config.yaml
experts_per_token: 2
balance_loss: 0.00268
train_tokens: 1695000000
Below are experts of layer 6 (counted from 0) of a mixture-of-experts language model. Rows are named router (the router's row for the expert), gate (a neuron's input weights, with its number), up (a neuron's input weights, with its number), down (a neuron's output weights, with its number) and show model dimensions 336-391. Each number is 500 + 50 x the weight over its row's rms, rounded and kept within 0 to 999. Numbers have three digits each.
Before each expert's rows: a language model's description of what the expert responds to; "comes after" lists some tokens at least twice as common just before its tokens as in all text. This comes from a sample of Wikipedia text that the model never trained on. Tokens count by the router's weight.

# expert 2
What it handles: Equals signs opening section headings like ==Career==, digit pieces inside numbers and percentages, and word endings such as -ed, -tle.
comes after: "=", ".", "–", "\n\n", " =", " to"
router:464463455456448519508574458489517526471481436490496507533525429435548514581384475569453441464529420513426538550500553516544524493442507516487528462523498559505453473460
gate1:548485443467514495527502595531513396523486544458471557457464434498498524500525529512485488500487506534493472502416385618550519561521545481527466443552563487454326512502
up1:432503489515534521471465479470545536530472495507475478659520624574542397457564545414390517494495429543437488459519466528488459452503525510479441460463494564504482563480
down1:563510519479455507563552396510491485448440568529475491512480458604475525605547425505586471490478438472514528410468539477517569464493539467443436440544469444509507483567
gate2:552437559443523507522425469467430602478379512423441554495437485448488487473478555536546424499492512579466566546510548491472441458480511592436525431525519458414413548525
up2:532605529483422524530534518496489559430520588526544419547574442465499498444481522521409497472383550562455492566578474550502513513515575483520520531534529498513493439463
down2:494508517487529518502524472488504493488479521539538501548542480563523466519440528500509506475444487519564565515445468604527494517530520455399520492477574537521539570555
gate3:541477558541462492603550460469559544550537473387486506423543428461447527556468503519504438490497386457452537519475494446605470479454545513437461511535456533483476546504
up3:502435529480558557528513470593508550515452552524465457612452507514485466507436451572459576591395452449497484497474447522532510494488528491585566503449568561539510414502
down3:570569491425505621560454529466492485482572522512555553522468556423489455476503501577489471524532551575439520569504474540514510564497514472555525459485504409428491579519
gate4:484507460545612535566574487428551535508501516520543579485515433401549502479510535532442540427450472433541475485554492575583574478419493548583522468512445546591434459399
up4:517512505520420501482451483549512530458460489563491433508547496556449441424528468601531402598548527593510549454447541448435439519548447532412543542493520447492524437492
down4:509521431434501487589540517461545457541534483547449536481498508606436461490484484492540566595435475457493537473607440436480650452520559567472462556446559489561525543459
gate5:458571486382413432577569524493541486512449471501426580530510546410410526466526536538553485521452483444412448585425507507492563469456511474388458475474470551520479555550
up5:481401507587541491518535481510452547537417496609517478482529454563545460468518484568459573462529479459487511449444472418545464570553491573568529556511574474480532537463
down5:452615456481526458480405369555456541566585556495532479481477501524416457455506446536420494508506508481481511452566576483459429496506491538567510495422501411464509509530
gate6:488545576539598519430552566653472508500386550609495469507517533467585513546428544479499498456440485496515478387552535522594587505537570462532483482558496601573605520525
up6:423450520434505516518461584426531551513534480427572533619408426478472485488535527469536550566573498530590508568531520521502477469549442518452542447587483504538417492540
down6:514524495539554500561484483463380486437474499541505517460412480586489522502577469448514501483544506554491460546517519541488529438469412483522498434504517564544444472540
gate7:409524497537479500501535463503532497517513532372453551461457493561521510480448467449544491464568513456474411505484524481518550425545496467480505585446445602497397496404
up7:582498436564439552517400530518517513538457421587605452518528512484493581538463467505459515468388440579550529573466476464477402509450530508476592435566532420463647480543
down7:515505511489527487433447540480572410497471520556452463432478529477509484523547595463421507557522516526536510530542464489549472446485407520474517417483455464528602501495
gate8:379507491520472581448504581536541425482539605437602509439540494476558565558454504548525550566451441582562476430445448475519522459479415470465500517562533592511466442433
up8:436521503391534479444472446438543479492582511596449428486474535572558559521462520459478542544506470437498459539429519413613480473522490497546459460405523435520508491545
down8:467489482514575527489459408465505491490470531549583505553536528484455437511444503549393490537413572496528530528575510475476451561552535524493480510417509480495468547514
gate9:490538603432420485590476523531471474528538454510495536406527515525539463509460435466555431463487514507492563483396526486505514520423433492532502595536477557484464528534
up9:482528402486496492553464557525422501513559584441491459512563524486480570439433506420523510609465511569580492492577500514501552546524498555473498516513478519540461524586
down9:458532473376468411434455551523650465608493421470542401489510512483523545408400527522538394503500426524603542449486528578516475514414562514476572513428480564504439565451
gate10:421427557441470491511503545554434449508463467495377475488438536531475446486502542453552459524463489419543499548472558466461456553486512441521525476430411483525564495468
up10:477453546516450523534461474513476418494477480517555455600474474503480404499461550486516522520420569484483528524434544505456518500564489462450501452517515533546589519498
down10:473507582475519490474533539568459540482423502536523585483524574566503585517462503527427506402543550475513535544507503448454508463584501460499541487513516482480662431600
gate11:508519464538509410439553645621480428458433607472536492511541453369444530496518530477566495464469467417564515497448454495583510475451432473545448492555474521581542466551
up11:519536515577492420495489460582444467495424521507447553456455478418547570499604551469480488464535483454545515487444468469549484451491521471496494539486480520443471485568
down11:403490451578566475491550519470517463471550584509615605454517481454570495498513501495611464437536513555482512484517473461545589542567489540564535532551556441504558500420
gate12:535516442488416534463475498459534623455542447441536502422568522439410466516452499497535469535398474571436557392519442563408480462397491397490462512491446535485519526497
up12:507462512482493454510460445573537464474642492506538470499487430472532584529520516497420495555483466534499539471522502519520497423581539513483491456530543523463451542479
down12:610475505485523545419502477487455524567529489514518531409498456485513452504512547500483547458498524492501509468488445482446379496480507458532491480513487538557502527475
gate13:522513425522496530496527479451491548614518486547424570459486510520545490521458522452436460515539475521417550631522503479543468492642537551463495521566516486460459588433
up13:486485420537449587551486533438485521540544444517441524438515554450476514412500464464360467535415576472479524396497490424459550489540531579569392560444523437503519398501
down13:453419415472483572585426486475496547523499575486359595518502468488525428553425636485584537495463488452498416472450519468522524539507412489502526515507408467540458506557
gate14:443487404620547431555550514441534543438524472556519536544496437425621395454478450496428434474509501500475577450463543508543453495581415578470565513580463538451578519491
up14:484437486515476527543506482478393529453410407436485520468513377494591419379452456485456463509542549402556489479474546542600423451461458561466471453465463568491612499463
down14:398498392470543522524471513505516403453457489467470523515484533521452549459532407451535529514486432478464475476440566462475473514518557566428507497435508519499458466574
gate15:457509554496488533487453531519490466488539507533433534517575392495415403540453474440526424467582498517505502473504541487569555528607495371469443578528500497527473661392
up15:468488391517460499501516491540400531507441462532491534464516548454499457466517543612511648458499590512470559420468450474537497455482564521555480385610498529445446401564
down15:418478508524506511525476444517527481411540516545534482540574502528445509465522589498492461489530484476571538465581503514555611436603310566456443456539478474517467546460
gate16:492519576466502567429506555580522562478480443430557466473487464446506509509387532473438411570446519580545513606508531516527511462434457462564468456561496605458500446516
up16:565531513602494540560495488540576562411506508416449503541532414521477541520416347493492461448436519504491497425540521555448496457502476598487411534441546492616492512467
down16:564508515540503556478485546548339545376477414493495549573536565494308554446468580485468519565513502522506557554471421529529524472444469460457488486593457527551534535402
gate17:530547484444557581432540454413541476461511423473524453492411530496446477607422498575560615452562482603447527461473533564545494434398533449494469509503444589535507477530
up17:465579539494472478588511427472470472518481483513520573509478543532496539526525467565532451448549512536357465491533446407488413496459512470470430540516498552532476534526
down17:432499455423499567599486502502487482476414515515436479460544541597464558519454539526532527468515470479465449504504535486490509570432507479409441514572528585496518477447
gate18:475549600519492465463568561454494464480522603519426486481493456454542513522453515567443456470502525530516472448490439484537520555513520469489449422544512545477441435513
up18:515564587470549566507550567503449438528518550495512481550455466450488474533436550611536539500509556564464461383511537483564489528514454513460462404506503471485465441505
down18:476561469510477501560476511534411541521473515471548614548509470572544577528495546516513528396399552552501499500513451589572496499496465534421438521530574549533558520469
gate19:544427490590419494529606439447502538523415560504594513496548519477530584518471503432514534504463495492389482554495542553518401575511527475396444538454549541536485450483
up19:574498532442450545529542461448487520499555476443549489440538567514507585487518468493490512501463465396437542471457455550448411588512530534502470539480520483444558465430
down19:497509560550431564454554441444493549487476545485485528435465501482446446473474492523461478530521526562474441515511538450519552441481481525453468487502560529561557449589
gate20:502492489523418471480595528502514536443446504456439443400431367479498487536469562511438663444462506494486530498506502504530503456479555466419532504514552501317502469418
up20:527512521533474486496510504477594454520476511530554470523486425534521510581493486565466450480506411532400465488499531551479428566525513555486542588450531574612468524469
down20:461593477437489510521532441510413518494470506537542432503635423488486473609490528434456475413484506492460438460436491485528499539559534486547521468491459490433539508512
gate21:473547607512519427522484495475478507476653444486538482471540527442544456487566511486508511459555498481496512458491486444509462451471495438371433473505534505427498577610
up21:519448492494435436472523489423547474528427502398422539544423468523430475433336437514433502569465558505555558474416522560467463586517493540544524488528514559517471462580
down21:506502605430579508487455457552485618522562447542485463538471562465400466506435533411585458484501551495514469475544419553546570519475565590521487520545492446518534472451
gate22:472491443511506473534582473440392509489568540466473535533531501419470455446518511475468522485492434502563564541539595379489439569523542466419483517594476554511472496557
up22:512504490486529557510598428472461565460560520440454521560496443468551489424476618574484510485471434501584563577539572486489374562510478481432424465566456534502537498557
down22:501487453493537496555414527429471587447507529507522516495500535541620523466487544383442536552507464540426508444506448469524533470445552495522545544517518501498493544474
gate23:412504489508415596505448594545510534471461463535507580514519499551543445568463537585591543527535464428518421567572416495516452532501544485566495430549503432506589485430
up23:538513490474475544494488569442491457529507494486547554574517565549535431510478491472554378527419489583514500555600417546422399513431611489535452538571514420519613476356
down23:541485522427573507495644550521560485475482533555571512450588552515488546523477490478495525461544438532464491482563534494459459516520481434521461485514525488527444403589
gate24:475500565492476461508505552532488527412563461601440525441550415562499516487474433456483496474496542472507616538565504616507509447538613544445546558414548468492419512453
up24:500595510541610430422426468536461443445457487515431453557567503495476521513522534501509541417556495532505497491531400400520534486471465586500494445412485491450584368441
down24:524442475566499493490520507440551516492435510541398543591590498429504573575522495538565502458523571427511552598450516474402523455480512443477557529510500555463452539476
gate25:513466489544521509478439505479477529458503520509492523553539485439543461579464582598448506545494509513485483521525501498449450458524573571571614437515561539497468381488
up25:541479468486456541496493452553469476503531452575551547409525465565503453487353524527606504537416471532485467516515541550415503475522535512547534522501550445503495504543
down25:526554476535518510537529426437443561642501589507507543470392505454490527424428465596461482538424439515431448445442575488517535525509467480500502550444473405449437553468

# expert 4
What it handles: Space-led numbers starting table cells, birth dates, scores and measurements (May 1, 1903; Málaga 1-0), plus month names and abbreviations.
comes after: " |", " (", "|", ";", ":", " on"
router:489569543413547507463453513452511420566573563504530432536517537493444483571546502487504557615551544491584523468488498495536442448482413529543517521432494569367498405561
gate0:475447544598481547523526455540631511479487501438511522512428555426459562451412445498564471506535486468548381532496530429520541494489506442528509520519482537485530424558
up0:482425605486543497497586396525498486570581447575426461464530520422494496471621487450553439520565433578545421537475478549545524503443577489527516445425494526516522394519
down0:456462547642499569510516551532495507440487484562464503485518560482551606485537419491524545552565474497514502560526490466533484499474558493445492510506522492522525458493
gate1:464419525517465588525550451487481510469586474413487529528461536526443593456547455462462515527514486515435404463501506604475543563548463513475384477510475509520545429499
up1:499595463504558641608413484520522487480348575525528450521574416496556472475508508588553463533479463444477517483510522592480574432417536489553598546529536561487454512440
down1:502421522445507501559557529498371488366480446425501487459518491502537490459441531458420384517549445595418529474615419439467486558547430441481501491522517450475475489470
gate2:537473476496524486443544537584523481540487498521456441436528507501490639509493536461574510488515437534510465440539469454522522513494463454525410481451422520470472518515
up2:586556526555515473545421492487470551452482462509613539540477458443472478542497581557580490394508437569511506455542465441518503439472483611504434580419522542441507542507
down2:578469437410546510491430450508528578467525525529474517455442553510524478580637517472566515604513370543477481523548475469597530587505436571462484542502440452449493528560
gate3:534581485577537447509510515441462442572525444535488560450535526486519525569500468407468501472568519534432539496484461506507508496526569538570536540422513534507366447530
up3:515440449539510426571560495456477443543538494478478423543610516537468518453501482469430425458529481565464531492498503410494483522529487494528484418505490625537534585527
down3:397429471518463517529517519493446554491445521550487545457555516573615473496577538453484463478484373536597541473424504546533539379468506540448475505435435466485551463503
gate4:459542521511544485567508481467467452481512470507621547492425445444496441550557502525528517568513570446542505401389531517540502579444534523525518579485549591428426466563
up4:440622474572504470435498463431510438486512607514468506538558459474540543596458539504553478556527565427530545467513505552572617482391495447473474496510603443638421433453
down4:487548476507497515456551636490479536434440490463471522502534526644602441528503589405424486433427510529488450480491531440492493458503422420549525611446515542530532428530
gate5:459558496450455526570493464545534406548484613501610425509519463530482516577482601434468550505426517520566518436520511517464532450449475506480497521457453461429482523400
up5:452501451479594455496535469520520545494396458480457517537493583466482441501497485497375557483476508507487504511550519548440511569406496454411559498502528539477533518533
down5:404477437447615537532410486536555494524438464441535470522481482505430526429515474520465594484524512483527529550556497543539462536451495452438483472531406453438535537467
gate6:527488453499466440551378425490447534531394470566463571507431536566541503470480516580495444484507461423513454494484519416494466470507500449496526540536468539517610468509
up6:471535468484551542553574565462443477468411458469494447485640576559552536551456515511505612522505472453490483536553412421508458478544554459556426552497501580472598591480
down6:505474525518444454429638495537515526539567477519578501620534519484510489675482460476401502536447468504473488423454471456558577461442540547559518435569606536576470445535
gate7:545536492500467316450530463484363440480532575459436434435551446586561410452456517531363448510548522523532484480470552521530470367413434427529520473458502510518520461474
up7:571489447392568549430556509615557501461484500460602543593501530415591451586524370524601488500439583520423448598524567486506569467439511477478540464504497481615480601595
down7:494594501501542415595515484507429532557514502454530510525504470515505492591450533390448523498510528483513413513592472477501534544455537531614422430503508445496402439519
gate8:545524494509466471503481503524557529547428558503534563572562462436413479431531455496417591442517523533561468487437487486395555510511472506410447508519538622454540590520
up8:519458506475522555521509517515512487536487475527435509555493496554472495564592506454498493534527488564511533584477432378571482524463443396472520393461502536537377449589
down8:544539458502433539446484504431578497476562496466510479487518524495581534468444544513485504414504542450488466523512592595452532539515372519489527485497469513487464506501
gate9:555475549445575571495394450480476409534479543436570513472463458466502604471478567544526532519492519512581514439583493526473495584534514586476609540538518537429397533552
up9:538404419502430540551516470517461471457662440461499589499474439448507554382505531495531525516560562572573505477509574505427526528453452496631451509531484583454586362420
down9:579421507533545430489344627320520452506479490507513561435507458525439445438466429454545582565548611501555480466536450545476472502488515443402521432483393535481495529510
gate10:462541505514526501518459453646506579573554482478548528540513550446524477409582529452504571520471476474559456436470403491527475532470514447451523529446525411437533512485
up10:468518548496539535528460478513346489506510501501450496570465567459442560536444532552460515422507497458560425482474431417504519509431529461487544516447506456543493556430
down10:601477434430458505533458456465507540520484476380489572497473510547489545494533431468438486495448544414434410396515552430498530431538513489541524690437448499493600534482
gate11:573417489522527451469511521442520449506504469514499490634518578400523470526730544495528531502540461494508396635571448438471454454558490504438535471448562499461432427548
up11:424499498524455463532516444455498461478511459513473421501518567510436474410489525455568630484518500507543487451480548453457517433560522538460415473387468524501494498423
down11:586510533429557418558515443486514529549561509522621507422492402443546527562542462564506498575558456478610495506340410458433493505592442551510475508514588505515502589453
gate12:530561550433480460511468438471549413522545480552483401448543507544506400522563489512466466623509482584522406489462536520442533465565400458455476584499489436457496470507
up12:535495456434500421423513425512496507470558543484466541577523498562457570515389487491461519584554570478453577534423459470454444471501534468538503594492574549477557558497
down12:430580363527491475525444473521545563499568525527449539498489483422543465511526550487462493537499499573510529417574501457610438571443543530539518446464526542463558520433
gate13:542450525497492551462557527511544459542567542469554525568532515554425544497538525448415455547482508567582456506554453448488484488458482615548435527544476495416429528540
up13:432571494524495453558430503501505527609551512507492545530474385491456398617537533509497443491511451563527578452524460527556480469539437412499440535538453525497493455552
down13:588476548467530487495529534461468554483375444451529467473498483494567520514517531428484587515396504524519539428476451480520485565455546540537445443465530498500427534564
gate14:503490365536480496546552465475465492530492519434479448419545487541556400491518429600542482515583395477445508507501515489461469571480463437473517467440484490539452475525
up14:463444532514499471561510450520493580512539464480468387459544558550495630513497475538570431504476546464499536553491534520433490553528476586454450511478444578474485354501
down14:508472446411506426550570506545516540460490478560533390476404528475548486510489460462488565467548375410406544545544461591551543532503537502508474518455497487502451508523
gate15:559507420504542532467507473478459448505488511531578478452463480485433450517462526430515471553485595466542465474492558505631442579503491566536393482434472538597376492523
up15:482501479479602422457539405471370439429393515462505392464574482523485450521403540453467483539460563475510448452428551449541448568543484488547522490428453479578540530528
down15:468559527573490608508592393595577500499584485454557478529584512446430547549528522432412559545471482549548479389515515464594458510447573482525479555520500490457521510606
gate16:449513477398478541520581535454504558447515524493481420485480504585497450575483539566504455511515508594565531462492502459529500520474468443482560345493566544509508491534
up16:501568430481466540521492516602482523438493576505489488429509612509563417462417560536598473538465457583472528502483498444539525485541540458574460443422500577500499453544
down16:552587494529494547473596469529445414553562625433353453485476590535495521478544439519530466438552474585473490548471631472474490532537474371494579501448525480506599482502
gate17:483548552498561560508487513554500470523497533477428454537454523545442442482482496597466486431494458422515590521528503481451522522510518492541482491583565399495475525532
up17:491495527582497447514474518545396546490508465555519406459520509501426550530435471374525549582488508497535470481408563468495496469431444402493532480450432491605415491508
down17:566492530495487482529577429433495485521521538535517524540447529472438537635492464459480621487484449628430504487443499466461421516431559470459483573563430540491514443463
gate18:471520586484447498428475492503455532556439628522464421586458568549460399596504516551506499493539403494668446502514447546469443526524447592536463534389505514487420497411
up18:559408505485508532528527548554478490497532483500520451455574524440606477595531488570422471455502509522470465454517514431529555419522480466562514572478488411499516498479
down18:576527573415523550506488508549422472484503614479451475411528561487531532526538516482589516524580562524440586532485473550500516548466522504494598465559445517507532471535
gate19:495498504545551579444494612521513460455524528472448633507400497499533430545510513473528470574513507447493490509468429470549497494525487443427413546420424558414393568464
up19:502570526528489547527444463551469481477402477468376497381588499426622513485423450518442493528583463526471527554479565529540571459477418546488476480489629565560496473560
down19:504488446574562452533547396590528491516483362560480568380512552470583478449482577490508425514518475507541536551486488504438538482496529437471481451419473556551523465533
gate20:479571546478415449482492524566456448456500516399485535475511496588470423466526560414542522531535517489621473510518549507466482522504518521512417490455558510474525367450
up20:448573557531496458550426452476501455457435519467435538460530486513461527502455456450492565590468558481536400527357467509532386335470466510482478560417522575445531552520
down20:518440505477483480518488430511451486472462514532622491481502488442524569510604493542451482553488459435492459575566473444590535585478462538455528528518478407566522463553
gate21:540501508546475468550490487446452517484492546521569493469370503460577430533518487414470501511425499528548445510535466489572487555420435501530578563475530517452471482500
up21:468483440474477531410526471570532492468453407370562542458626439558492479513478496539485562429551523469428431471603503481541485558462513458589427396497487397537533498498
down21:539534551536529507481498437487510527513432479516430440553488548488519555511446517423498543566500537529596503484513495479539429548483561480493546498561505433567539494515
gate22:495503420417461555507546516604585457415582506499514512472483514537470576485550553469469449550493581556510458542541496553440474462475557473514478526477470500494481463449
up22:454560444476554469476524530520520390450468422548508641445542493445512465462428534534541465625546516461402504558495492546477474388438445489556475536505482458419539541416
down22:529426529508538425471489497470543536585470570488418463475550511451477518433496545459470559469533496483465451445467477577506574493530518487473469428450514454565449567532
gate23:527483550455452535553455470454503438494500550567521440540510491500554485490483486537499536589440467437526446445553475472471380502502393490521520539436542536490482456517
up23:557547530543611464571553510505602507533477515546516389473510469464532505440447436589456478480559476523356532572425474495446580488418455507458492526485489543512564409453
down23:488498463549472548565525485519487519467470494474567570542566535528579476421575545500433464452509447383471502515449499575580481541571528350500472484470413542411497478466
gate24:635551561503534528504386528518528531597512510488520501435556467491562477428560525548510436525503434484535437528465513529457486479525470537465478481578414544491514530428
up24:469502537579441508462499474448509526469459474388524453545447552481504490500487455505524575452510607533488454495427560454459469504552474502498578461402526440491502511520
down24:582503393543495457536528471534542489500465610461571553440484568447484412486444573497515385528500408473492534504462586485429508579532486533432523431582529512454520478459

# expert 10
What it handles: Sentence-ending and decimal periods, pipes opening table rows, and sentence-initial The, On, However.
comes after: "\n", " 0", " U", " 1", " 2", " 3"
router:414450461552493440514578443479487537486468536532550538486432484511462576535392495487516498469516560534563541571471550445528545566567582454537499395480556434452466626431
gate1:404486520482438398501477590438514507467573438573520553517413485558436474537482545584503513492508494547525515583505548535549531488429579490504352511454559431447567483520
up1:377499478474491484617401538415429466427493510483548490530542526550473512444468546555423525514529490533575507514520567482517509483496536519544509446441495466525447539507
down1:469524555508486507472661475486493537556480433452513495420502514462459511515533466547463551442613504487544455624524523531480532579458465492399519466440423547538574467480
gate2:472324427579524542440557497443500488516465539512490509507516436482495473505585497450451469470560488521438506494525591567487479578399501559558570515512476501463487511474
up2:518513457508500469478511609334509441499474522541510415544452521630558401519522501465422460487482536526491481471571466549488500537458454477505509517423446483566491520471
down2:393426507442508480529490440528433493583503465447529543485462459602472478466482566477472401511514498467466496565424485495472477449407556462548501454492472434489489380565
gate3:466482493436501514487497504575563538420564511461506527416513434466541426528531479574524586446476477512459542540473557413523497524491466486489523512581423508518494441461
up3:509570463390517494500431510430470528556441535495619514510426446543528508457533476422566613501493438558512501483561563520540490491532486501538540534579480532547461541499
down3:491527529474474502494500508517510456529552393530530514454450530536518425527470529516451502431566503530521469551484458457478486516519467443484385547494423502476517475526
gate4:495408450557570485595514522561607505551623474562418487496471430428419413545445484511507491458474461482445443587523485516492502522504458524536385457457440599498493515490
up4:557642568455470566500470576446481469518448546498523478522382510563561464535579459471542533507531522494586511551494534453502554456488508595472557476521399384538542489530
down4:443512503491516526493583432539478425592484471454523454506523573510497537403436466490533494560544561538492524472537533501487519497588550479476559473492465474484441506501
gate5:511563511530420504504533536555426465589485546440590420492504524532518488468537570530501460543468552556524562448456439490663540536499451545609551451578524469518525495466
up5:541509488464504542472547580610533566484465562493479508505383486529531523535558614542548493547460504516479472511552529476526547484574510523488525543546513486580552461528
down5:567540460574460489508436467508498469579453532580545489397540477523465444501563534480520453533568475511477562524535451503450489514381475414460551515444511512476399524439
gate6:454529519555502561466495437465535558511454518481554467457468518382514391442485540513487511469548550513480526459482426533482528480564494488585410493510535538531545396552
up6:510542510513470517525538540526553571442455481512506462543472469572530403571541535480494574497441423416534492489460494575479550454486463390600508462475518509488438501525
down6:559509560522465479522462519387468494548525444512505469405559517466439466467503588611459566507530535512485556520525497527529559606482444534518484471518454509502446575529
gate7:478494457461592593491511524536507521554494479540508563504467457585563478504473482529513385561466441508474442470515574421582516530487541500585556540519460534463448418544
up7:468537483543494510457470469571574609465522531489443499518467532546437500509388413501511453467476618518500361516525583475551549564532478479575474568472444518485464465521
down7:535551464503445494520577502502477482393471505465479407461552536516484487518449551517508510545498517490491526563570501518498469522522524487521511585516415422501505383449
gate8:442486561576521478461561469536455558524496443576626562423596609447525430423562604519491522417551508499559511499485499520498492548538530567505541494442563507524505474599
up8:513491503513419459513528473561618447533436516523406485532489485534446516498536415482511447567443437537469495553529507576542482519452480452480466574518516498525475588375
down8:459570596519475478564579455448513539429554547561457469482535531516447528391519426496416432570499465489479540449490472384575541487467470459481506575490483473465430538538
gate9:412549514462492463446588509478573446425581484496458575472527459577510493561462499567502537545477545465460501451429470417538484544606605413435627539500444495450481516489
up9:574466489478530478492552463445430559512459527473538512543542491526525443448535586574462535494473537514419459493571464588520535414534573541428563489559564486466540510581
down9:485576540466500441462608416561639518461466502437582448551556472527573505463440402557495461533497492493489482525513480535433462481516417551482516535505526583413361479487
gate10:523433530515436420389480530495505565487471572525536508467494463472442549523459553509458517409417508492441539520526649499541495541470535490453469483515504523525531553460
up10:487393542551371505435478528474500607523466606514419468441518430446423539510426500480478503471526483516465498474550518572554526558572506456465427482493478559570498516485
down10:406532565521489540541542552481495522564469424472502512427549553546459537498503600590556465553441426562615479599540497460571429541508485524492507477528522476462530502442
gate11:371475544521515493555457434534539639525459438523520476472567564502496460452469466512502522459559535546517424478389499501557459474509596433518546537547481466485483581541
up11:485500460473494544458492499499533553498582365479512360530474504495527441487561518382517488481455530503519580589493371554496420465481636486502525458538416502463561552472
down11:497529461497527562501536544454486461496493572474570585501533488474530414507429499460508538624460458566461533508574392509458517477460476511458555421455493544536403557439
gate12:490389422423487404476482492514517489556642474430524611542472491491527511494403463471444456572451542482540404515498525498507530473448515422559454472505550537541546530510
up12:476539509507462557552486485539610442575432479439547484483398480345401447480441440531525472511659444485494524521511516493638489495458538466531572454516502494412513489523
down12:515581394453476569546533432489508482517421553441445433430533470556517538476502506553534423471591400446505525490549464389456481480425485533430497550509509450474503516481
gate13:522436500429439506465510485602511527566546516474512519484437514499453501524530512482516518483505508534456480461532461425500502447415511475527461495464565510528409519522
up13:470470474477498483466478460579476524554584520499429507441490492595550531531489528472437521454583515536546510481584424432483588468437565458546496523498517552474418497519
down13:534492495519558480477509551560501411513539504474461497562427422512518517457571608452477500555541537545564438495483467494433461405476490593514462413559508462445380412480
gate14:459570597534557508549465559411471518479449572503504526485531497653500558463523440512519516493456602521549558464473601484558472563615543474455514517434483437422413429417
up14:544495504480524492515441433547583551393550494486474474532591534485510541509517530502335528559474455520596548500501509482496450462551512484537467592555519635562492448473
down14:545457480469548529540482555479525419521544563526531477477460655397481500468445569438498476516541500507434508429497493511445525466492541469568571474500451528500464496546
gate15:433509494460507570414484533583490504424487456508468503546488486582570548488491505514548588457489451533517529553453598498523469486496463471496515452385530516461521541478
up15:446403448569508502469455537484531427449486571550446532462509455658523486533478550545463556524455425600567475438436604566530548434457561522418542541436586460476431523408
down15:571614476443473589463426558546475456496433489545589472486533537440565501465518548522545506540507572480487537504495476576588527483529598553523568529529568449555497549503
gate16:410455496469507530548572484531525526532518488498473451481438474531529492559485514521485537569549550613443523541421475486583592542449574417500486453494559454504607607499
up16:506473425511511526519574482556455510503413454432450482569485493588496582554485502453454604571515482498482610481412503546472467485592517479520452553541556467476500646551
down16:445565540519510478491539485463493566488506547504535537497442412440463528461504524460494536438602513474441511443440472529471536452514537535457487563551411531472539518444
gate17:482556432499530416509364487580474444450499516481527457544523467514471526460468527449516519414536582487502547471583561487452502481443502490516568500435434522495489567537
up17:449425559491509478545572470522518487459512465555521508500549554422523396462543384464448564558503512428538523414515516559523454486577566500516458537501549547551554499424
down17:505562566486420491515526495476491483497486460540477462531514526397442497605512473483482585597410551532518441520530497385511424438558432483538530554504523463409507562550
gate18:449448553545531510567505509491432506555429461490553575464479523464419513465485430380497515487547496449465527461544442420472534456568570412442618385472539524508499498473
up18:364432524474506498519538523498469510533450487538476552513493559568405483449595468377486443447615509480519503487584448502524458458474565382467527453493507500530444469505
down18:548464520477523466502545603537490446569522466536487425477581462507407508432510469527573515431484488441409480473545484552576545446535560490452488465501527492354530443458
gate19:528433483435528611549413554494512587490498443569483473482531528502476519547438513520517613565630470464522589380430474519494520513436615524487505511533577515490395512458
up19:501435524501442583469462460522439519549529481563500491495515564447479420441521551560484442450565495480503520521507554555480460438508509534538406528514519494522515533466
down19:545556468455394555497545550415461456549510373528554526483447555498493516479553566488492398542452559471521469390555493483600464499497468492462524453573490459506529524430
gate20:533498530573571433570488455508539449454567596583517513571448506457527500461479499418522563597541524531472574521483503494547511438482527481544497567561495394450566571498
up20:580512492599634476493508460502411461527479546506527463543478474511498521487572505425521462510468546540506497506481512385480489488513502521516506486520440536555515516562
down20:554519559525596534543567518470587492502559416573501531500455491492558482470459448546484555493597498535534469478509437499522460576534509558536482529412493500492452464509
gate21:523589439484482544538565604463442447540547477503585410452512564498575538429480522459495541489576555435552539619565574492477435482499517521453556530499562499480448552479
up21:528493504522649489454489415516504485444452495443430498497527471533457518539575440533508443515415461578530352389462410573454470487530620460411451539450471511522565485517
down21:471412606423406526552557528473489539445556510403506508582561529535447541429550489479548456473475533490507514497433504473583475515530481445533438542498494543412551602560
gate22:473483424548527441514506468441500566508456554435525499476527489494518485524497588573507495626413520455439519550489576506447489538472414553454496359521490475528574514476
up22:485513452545505491524519445385513515487540492494521532468459512459464485405441567534553512508450481533467534576506494454451419532448547532539505472554451477604503486540
down22:481567545616505444483451478462504552546613491451532532555463509368527521488469504551455439590479581532445500522542537563553466476424425457478448511561489532471524463493
gate23:442444485503510593395506575506475477534499507475476443491513498491491541481450451449473374555506470449469459509506474529513495502464519404601418511417559467476520556508
up23:537478597541523454518477542477493545533451439506427497570457536567464568506535520560498537475534582542503467516462579506440530497526490522539497455568479413555530526477
down23:592472535593458433501457434482394482526483511508551537577444499399496473564452488445449533499465469465520551487486473506527596401554458482468433488507489455526416522538
gate24:541476565576518484454507493494489470594529470486494456498402580503467474485538477468495425476549474544517459513414572484424462469497473533462495485520458547507534654621
up24:548595467416612471429543543456443566440445555482516531414557408519443526473465550466549434564462507432608543485503446489401547467481418545434560436489508547433535562528
down24:490459441519513552478544535436439515484425485537411500557442449388567449571589570443469500509586527521581515511442530466482548432496512519490548591483529448440475495509
gate25:505455542413466450530495545510503436531498530473564521431444514486511479496493553440461572420449574445539435574441497495541528442446527435570399372521513513509525564566
up25:529498503470493540469499584437483517444612624484483557471488576435451532540492442545436436382484481469541507453478499457540481499455503414517415450423535528523435576595
down25:503375555462490504486437534461541564544516527518431483581503487344527548449518499494529461496527415556630483562448417506540491498431489496583493576529536428544546533403